{
  "n_layer": 13,
  "n_experts": 64,
  "experts_per_token": 6,
  "d_expert": 96,
  "router_score": "sigmoid",
  "normalize_top_k": true,
  "routed_scale": 2.45,
  "vocab_size": 32623,
  "norm": "rmsnorm",
  "norm_eps": 1e-05,
  "tie_embeddings": false
}
Below are experts of layer 10 (counted from 0) of a mixture-of-experts language model. Rows are named router (the router's row for the expert), gate (a neuron's input weights, with its number), up (a neuron's input weights, with its number) and show model dimensions 0-191. Each number is 128 + 32 x the weight over its row's rms, rounded and kept within 0 to 255. Numbers have three digits each.
Before each expert's rows: "mostly gets" lists some tokens that are sent to it at least half of the time. This comes from a sample of Wikipedia text that the model never trained on.

# expert 28
mostly gets: "On ", "million ", "public ", "TV", "private ", "week"
router:166121185174183217153071137141106150109208163093102162130169050160197159102140051101113189116192168123189152075126164095145131088092124158158137149133123102160128110139195070119153112105113152140117140137093118105136118146093106140089160111161126119078104130165091160130123124145135116162137065104115104124118033151137093139146160144133093095125128144154093134158097094085155068121116148118134104135149118122099152117122155126079150111136098125120127134127122103119133185088105139153136112155100133078093114149107192135116122133059095104097115129142133193057108172150057118164
gate0:061131109111150092154083095058152087088159164112158102115157138133144161179147091132149135118133100114147098132170117117136110147101189091120131110180150132137080148197103115118116176177123106148085134107155127141129123059117126101140111199101118146083137106120113034136175157103136129118174099180111114107154102140134149067126186178105083102127171118146084202107133089133126153090165160188155055100147111178128120110107166164139074111113122171066083109143136148123163121103066148114173136159153175098129114102167142103119076120149182105137155124112101104111134108146092098172
up0:141119092104115124083174135123111187103109080190091117135088167084136123049111180105111134115112168176170199164075145131156184100149079141143111120098164160167156137104122120119159195125093110116142125099141159146141136150102104106162156064125132087154140196139119215140062145139128075108081183114152090114126144098127088121149183080093145083165110155161168127126105163123096156184101136109178151129118163089164098133132110160153120158184160135123180138162125132181095046094197087153106115100146085148132079166131082116154151130137117167176137101147187147120153161111175070083

# expert 37
mostly gets: "Air ", "VF", "Port ", "Route ", "shire ", "air"
router:071092109082179110109128125115145148131101114088102051121095121161208113167139105096069119145169131081143122117120148115149111111108159090096083120107121165090084078102135101123126133166080177050113168092138050111179185114118158080084187156079097106089105138129158146120115156157203070136115105106120178146074106091111169160095091110157139173151163114121091107086117070100154135182112158093156168161071120129145111090111182102168132154152114137175141126088142133084150084106101109107106114164147134141078125152094145066139102120112147142134147138134131134110103121211165083149
gate0:133108102158110128147148049108127117044118136136065101124132155129121125108149105151097128129116108115080099091116089104107137123173143087094146103126102108152107117080125130098086080100074116078103166129114155122154161124164179106117160213138099142105126119054137103110173123150108120166148093120165142155116174103163154117092111125125092097175143070082092081109179144178178160184110167137104117162112170117190100132142178136177144134159152162142152087133091122122112107173125133116098096117082170125150128088143141117124117122127127111131140127176123182092118143190177081146
up0:122161113148121076145188085170104149168142156077133158188189099177091108120112103166127107173168164187085115103117112057129123160153153143160109084099148126173123108091169149098159126069022050088159153127071178197148142141152101109136147124137079144159143126094144181091109087071101139172165100149162137099124125101157086066141115151159150118087107094112171165123170157139119175143137157151145109112143112089152141120091116128126138138087155162069071193166109166140158126121120168118135123145133151146086136170096109102143142131138139101159127107135163143141173129135138122161

# expert 62
mostly gets: "young ", "guitar", "human ", "love ", "white ", "black "
router:127118158171134123099078132118068155127085095087124133108145142101098168151094120183114171151117152112144097123145104113139167169147119083153151137120090147125076134080085077086133145079053138105097123080115084166150108113134132054149097112168171163150120184154166138109172146170110083089200097077093173151049155114137087170117151101101124144132106139154153096173182165143127103203113084111159093102136087134115127122065164119124107121101101101114156139146131073092141123088160106155176067167085153098141072131154138094138088184115065127056158116157057106086091185109123059180
gate0:146121177144168155079123100116093130106154119127149097128153088143118088156124131129148084088110119107077154171172189170193110132124135114083122188130122123142070127126098106022142132100155055131145105125097126152085091111168171139198158066110104153080095133113132084073090100185193155114177081117103134109114180067080184159120103119128132113142119135132103130139101160145158139152152126125160153098141144103118119136136171088185149094103151186098185168079106130127137104124084100060155152091086109105099140150181131093138161165088069114071140141114126129187149139158195062108
up0:140142141160064131089120123147110130141077115128185131130128102102125104104181185138107113134080154162161097169129143140135181157085184120133133145139159126129111105126066099105187114087108145158150163096120173139168169121106129154143115183085098090139092081105113138115128110150178137138150145143120090123105121051117120118131131116130103153077066144128122163050157193183126106103119117143172111104120117100108122151144132141086094170113153099140144115074085163145183102041142064132164093094158096117139161122150110149109185122080152119123161160122116127128168093150149096133

# expert 55
mostly gets: "£", "Mexico", "})", "—; ", "million", "estimated "
router:137152161103145165216110123113072188148111143122124102115121141137102154096155137159134096210142116094140090128157126100125130106103134105117121138049084116110134153111100081159111100158117195188147071145112176114171195149101150113104089115177159121146126114128163163163095101094143146153156028055121124161113100139144083163132150079107114140109121159225145132145113163144157086098105084127159107098132101152134166153067184123125077161102163134164103084175185140165169127139106170133137174110088137147180167100122103095138145128076098084057127179111109199099145153069146114205
gate0:138161147113136123182123165159155161127051133156112065142200149097186185105129052145110125073077098140153101136182131107140073144141154143089143160159119118126136128103119097089154126146135194127101156177184179127079122172093109146113137103162147113140144160136132080162091066098091116108152122107118165145084148133165115100147117091110022160148153146164161142174159066149105118119144124113146119141127145129111141147133153131163132126095131120131107133181142120110123157131136188136088104152102133139133117118152119137176169153096139193123089128110149138110128171105045111092
up0:091145135114128138070106148099182131123120149117138099068127083151144115146124130099151132072186139157108136134141099131129150120143064149095125150128147169061105116091140159133146157109170091083120083106130121150110127138192088117139109115127102092069117117146141107158093092113090136163123088148191088048174134135149108130128150114097145125109113125107143146125155136086130152175142147098122127089184145133182142016163133086149100153131117145064106193115134157096110165120144134136112182177112088126135090084068145161142072125148043113074100152164175204111134090119158146096

# expert 34
mostly gets: "can ", "always ", "might ", "century ", "could ", "rather "
router:175115159052144149152082110152137163072073094082129162108114176097101163108094151191125174204130172125128105144130137079136172142185134111122105163121096079068132126124148137118104094155065148138103089072127102133133168107134105146111088120166156188096077138181134091153149100194104127142173151161152151179076079090088104125119101101131119156129114169106168105167133187055131105107151172134160090078100123127116114106040149130149120108103185138130085086176154184113202106119110110118171076164093169112176114147148203163152123096103127125091145103137110173158171136079082169166
gate0:135140136097173118110154119149184123159100079114088112175063123107156163114069128089113095180152128127092184108114150161134089099149122107164130119145186213155167111085139119114116114126116113144136088104070111091216116163101160126109154140159108130123133119098074175130110090140136067127129145135100099112142100142154173115131083144070020071108191134164139121154097135139143152175135134148115149154165125102146100090118148097165124156115168170171141155099104116114122157102168159115160084147115147167137135173124145172125128105138118163060066198130181199103090231140142104107
up0:129087124103106068149130140143121151136137106188084071144167117136114167131113149087138169099118147108151066068111090175177122100125099148112092138145117143109078146154099129129131111093085147132140142138141130148099119166138111179111130154171110075161111120163158118077116134156107141076180143166068076135105145149131082125149132129150152114115119076107144137096115135153131085155062146103107133075136153122125090090131167103130135095127185111151182078171188144124123103152130182125134098167134122083131110162121125097128096116106153104144160121094056163146145096134134161173

# expert 36
mostly gets: "{", "\\", "\\\\", "$\\", ",\\", "online "
router:130076139165190107160053077214096134160135094122100076119128142090128097118107136125078101172150129126149131087147102108127163146095121111161158146111102123096114099166174162098088102141124126163098148138107053154138122128168100114129135124175132116079101136123166114116104076114104108129127122107121137142117073113088122117091141111094133169131125154107106105193122093069120077159130175159151114146122138151093145130144161157081075158114144122107098131118149160118167139094083134133141096175062111089153121099133150084176178138156135129118101198105091131116128116181059128117
gate0:137160149097102141109117132129124102176117065126119070128156152133143114112145134182109089075114150161146159141115161096136115137106164178144133161133093106121118097121152140110077095123175133132129152077103107127123085157138126137089098170191111036166089133139088095128132089152130091127095075091127138148063144129116086066079142144152147172151114109138109127178145108119158114107191155117145129078140119090143150150091169138153164116084196185105150109146178109135147116095114152086088083161104128142112131128108107110136132114120098185161112169182119131132194174151130117053
up0:159193119089178167087147106116135135110171137164165081134163142095138126101203142119119167131084157109088191117093160114088152181155082123163112112123130199101097099147143112157142131147092151123152164151168183129123115098079103152134159133141148143112086125171092133087141151113134100162063128186147123121131134101175124121203134116075133121078098164083154139088123139122121126116108188161137091127123121143080120115124116146138107137144068086140109170122120173053091120149143089115108123119083115163128065126127119143176102206121167135096115140128106132127118153157174093102

# expert 23
mostly gets: "election", "Candidate ", "Votes ", "votes ", "sq ", "politician"
router:099131170115153188182138116083157198169093098155076147117151105148113099115090209167106058135141077090146130093133107153151155136126134124085126096071091119109112138110142120104105119090134149097147101137145133148130140098117191071088140164139179139125114100101131160082089156197076056096163136110132124143124128134161104101071065078157116171099163113150100079144077138128141136139124194152114131126171118158099159128097163118150083162114169191130104075119063157087128104095095093112157085155085150174149142163133116135112148141170121140132139137126161210102106134153143114161
gate5:117144163130102176113109108161129132132108147153120112139113066080130113122137182176153077100098157123111108136133133141168117112154187137155103140149150074135063136113144092098100125129140129112144139145112116134098135153129188069108165154174155105119123137164098138141109136091213060108109149111129132140081130134154117122116082134130126127115137080121109163134074109081128051198169158046111140043124119104097166124090134109121149095123140118078112099105113135174138139174101103167123148131148158142174072139167144198131164126131147140173148120172040105171098093092108160155
up5:106208107139132116090138133110109131176138142202104134119132170138134100145187122071097155166135112128105123199164149103115094119109121184146108136159115138183087068148198164116117138136147207104143108073103145175118131142059159134148050173094080180119141117143181195099162149167114135161089060244110188126148138128147126116068080172161168135135125128113150147154179107126089120097103106124153107179121165075133117143064115148163136149151155139173155176156209095110118104141101093114099150098116136096105113129137092106092158213139170176139168129098179149098133139190091147087

# expert 2
mostly gets: "Le", "An", "Ch", "Am", "Par", "Th"
router:076181140119097117071181176008173124159101137104134130104194182115136117133095121121111181136157132124102148158156134157139173117152125146121185109149100103173098086157129146110093083080114136116092130142079108118146112117058136134098147118136112138114116188158082145097119137112075117128138131123147141140075105143088098149123132068138141111151142101130146119190140123158172204172157166119111194121126107141120125101161154132135101147101127193144155133130112123151136161148169061146173145122088088115177130138154136117169067190119141142164136052117117151146134175119167096177
gate0:109180144137122131128119148116127162162142149135031178140133181167132149083146068085143149101144132083142154156172117222170152169108101134084088070118119089135081151189157146131135124100127127094101101052126148093225148086170152081204122106119143124184140098096161091132177076092135084159183092074147108164139144129079104132102158135130102150162150096127170106131069101135179100168114121146088149095143122100122139121114144153136153122079092135109125156164096102178165136123115103177149164070092097101115130139106094094160111103141176115156196163156051123131087120165124089146
up0:173147149064130081128129087123140143144127144074150064152139154142131151155149071119131081112162099152062145100104087130121119146144169133103095141162133100124101097114104097142054123110167138114161129127149065155101165080142106095061132133197163166175093082181140104133107055118149123144090106117087150122126156147050145151122172174089176138107138101055139134143104166081133151099148127184152052172107107120136120081162109164190172102153132151092166141124093137151156165086131123109141132134140141138143085097093154118088126066155123114178141149169158098066142145154118124125

# expert 61
mostly gets: "Park", "Street", "railway ", "Airport", "Bridge", "ashore "
router:136130175123142190128141072132107144160159147156155149085146126115174167122148070108134078148150146114172082134154148117180142138083148139107098150118123130120148110142216105111118165150126119155107167089122102084196084195143131068082143130118117107081120146112097128125074092203107089109096111136141142166122105147155114138095057060096077114190133164113109129109132156112151086153135141096195109157119088149088116110082168097154176132098149132107116136106148161101151171101176127151070107144120168113159163182128145078144170103100079112099124146093139124140127105145180108124
gate0:084133171156192182141107170086133186138173116150146134147075094104205167104135136165138094134122146097069134100218080110172130094117182166156163071128123153142144137152168120104130175124170097094103102152087134162216152133105165134093173090088118160101152120133087107081089148193108103089123149164119064119168119149100145090099097132095170126117138133104074141126166118071098124120141150105131113155135151135093172096163139063110100117132102110117141156093140146121138118069122149171082159163144133096119161134138149072140149142123142167087149150170170156078143121112110129146
up0:163167109078125107077128113137120111103101070113119127165139179119115085124138093095145142124137099113192131148106170095135110158098119121100169203129121142106099117122077145163103110161080128191145139120099107065048070097144108100152143180167143093120120141124172145127144136090139153179097142105130195144098164098121147150130146115123114149129097133108196120105094120183163123162105143079096180120121090162150121163111117131118129153127177074165121050107120136140105133130150164110184122108108137132103103103181163114080102146138090110165115057092124134134095190128157113101

# expert 0
mostly gets: "BJP ", "BS", "NY", "music", "Genre", "guitar"
router:159127164083182181154124072185128135133112109124128149117186085136128151121164087156140127145149120108167119128152125165150160137171153087144151069140057071155097103161134073135150104105153161115109079150138132097161098125131105124131068098114100135125137074095138138101149117144137071097125130081145127151145149167151080162102127173092089113122147113127172121115050138123148111159141163087117104109159122163146123128147152137159073152116155147129133098137129146145106169086075200164166104117131141097143081150137175168147113117103118164101203162125107136061118117141103104130
gate0:067115142133124123180109069122137136152124120127132079131186131108172164094156157200105149117175117143146121120115121119084136076086142165114159106133132113127135136112153137184159100159073088149104098098073117182148101172108178148147119106152189153067103131156154156132162119141119129136113066132109122076118124084124106153093100153171082098166127104070130084118083073150120155143107083179127115192078103107128103114099159167171098089136113131203094097141102150134148149160157148154114042142112130140127102134052163074112174176192187092091111152169179129137170151067150127147
up0:086143152139104157146070041153127113170135123150142119188121067113107092125100162171097139181107091181144149127142130171099107140131134174137131132085092120172099136113156123159205087117077079117132101124089132146175119128131192158164145126096136122053076144177156145113168135160160111146151066152100108123133134116138089171140124117116066118184089136113101121140061106176138099168117061147139102175078125090106157129126142165179076063128101072171122092103090121110110100154111108173130072197072131157077107101117107106138164138162165105123131130140154112115133117103144138101

# expert 19
mostly gets: "$ ", "evidence ", "data ", "text ", "word ", "names "
router:155093180141228054197032083174069139087119113109080109108085127088086158159161082145131097108154113136105093080143089045136163154155106098140070119091149100137099100167127100098104110177106124138098124154100106163149126184145158103114119070142133177150082095128156132113107115112132121091185080098148086165118072123115043128116161039133083166086085096171100121149120166160119129130131111143138080153098126146111138077087140132165136171097180119141057122136178129067092113108158134108150155141128084058141172184149095097141149123110144138072114129168081169109142100093151163150
gate0:088173135154145120120130142117090146135143095081218151110147137140125140097150093190118205155147143131117102148110152102095110137128124120147072069147086134101126085182125092072123156154129062147105160117114111099134095170122157206136111075121137135148107105190164122090158154152187068077103131137130165179131090108118123098121088126122103126145131128166177123163146092104132099115129144095142123088177104135137146159174131082105197186178170159131162153153091126128152148127108081133146108203098123084161125108140136083168128160192126135158097155143044103174086096135164077174
up0:096102121107172137202142115134130129145122185137100121103109164107109140173127152077128092095147125131145110138197118135204182168121102146118181153108084114147136160065133149100102117145126187142164038140182106119112151101106155099099091138138124152117219161096142120205100133097123120158114118086127132071136140116154115140158186163094136151119149142112088133150085158094146139060187086183154166138095177126143091109081118134141100085103075115113100122116169137097079135131155129144118191064130113130088179184174151166095142137097176161124086156039171147117153130121113154082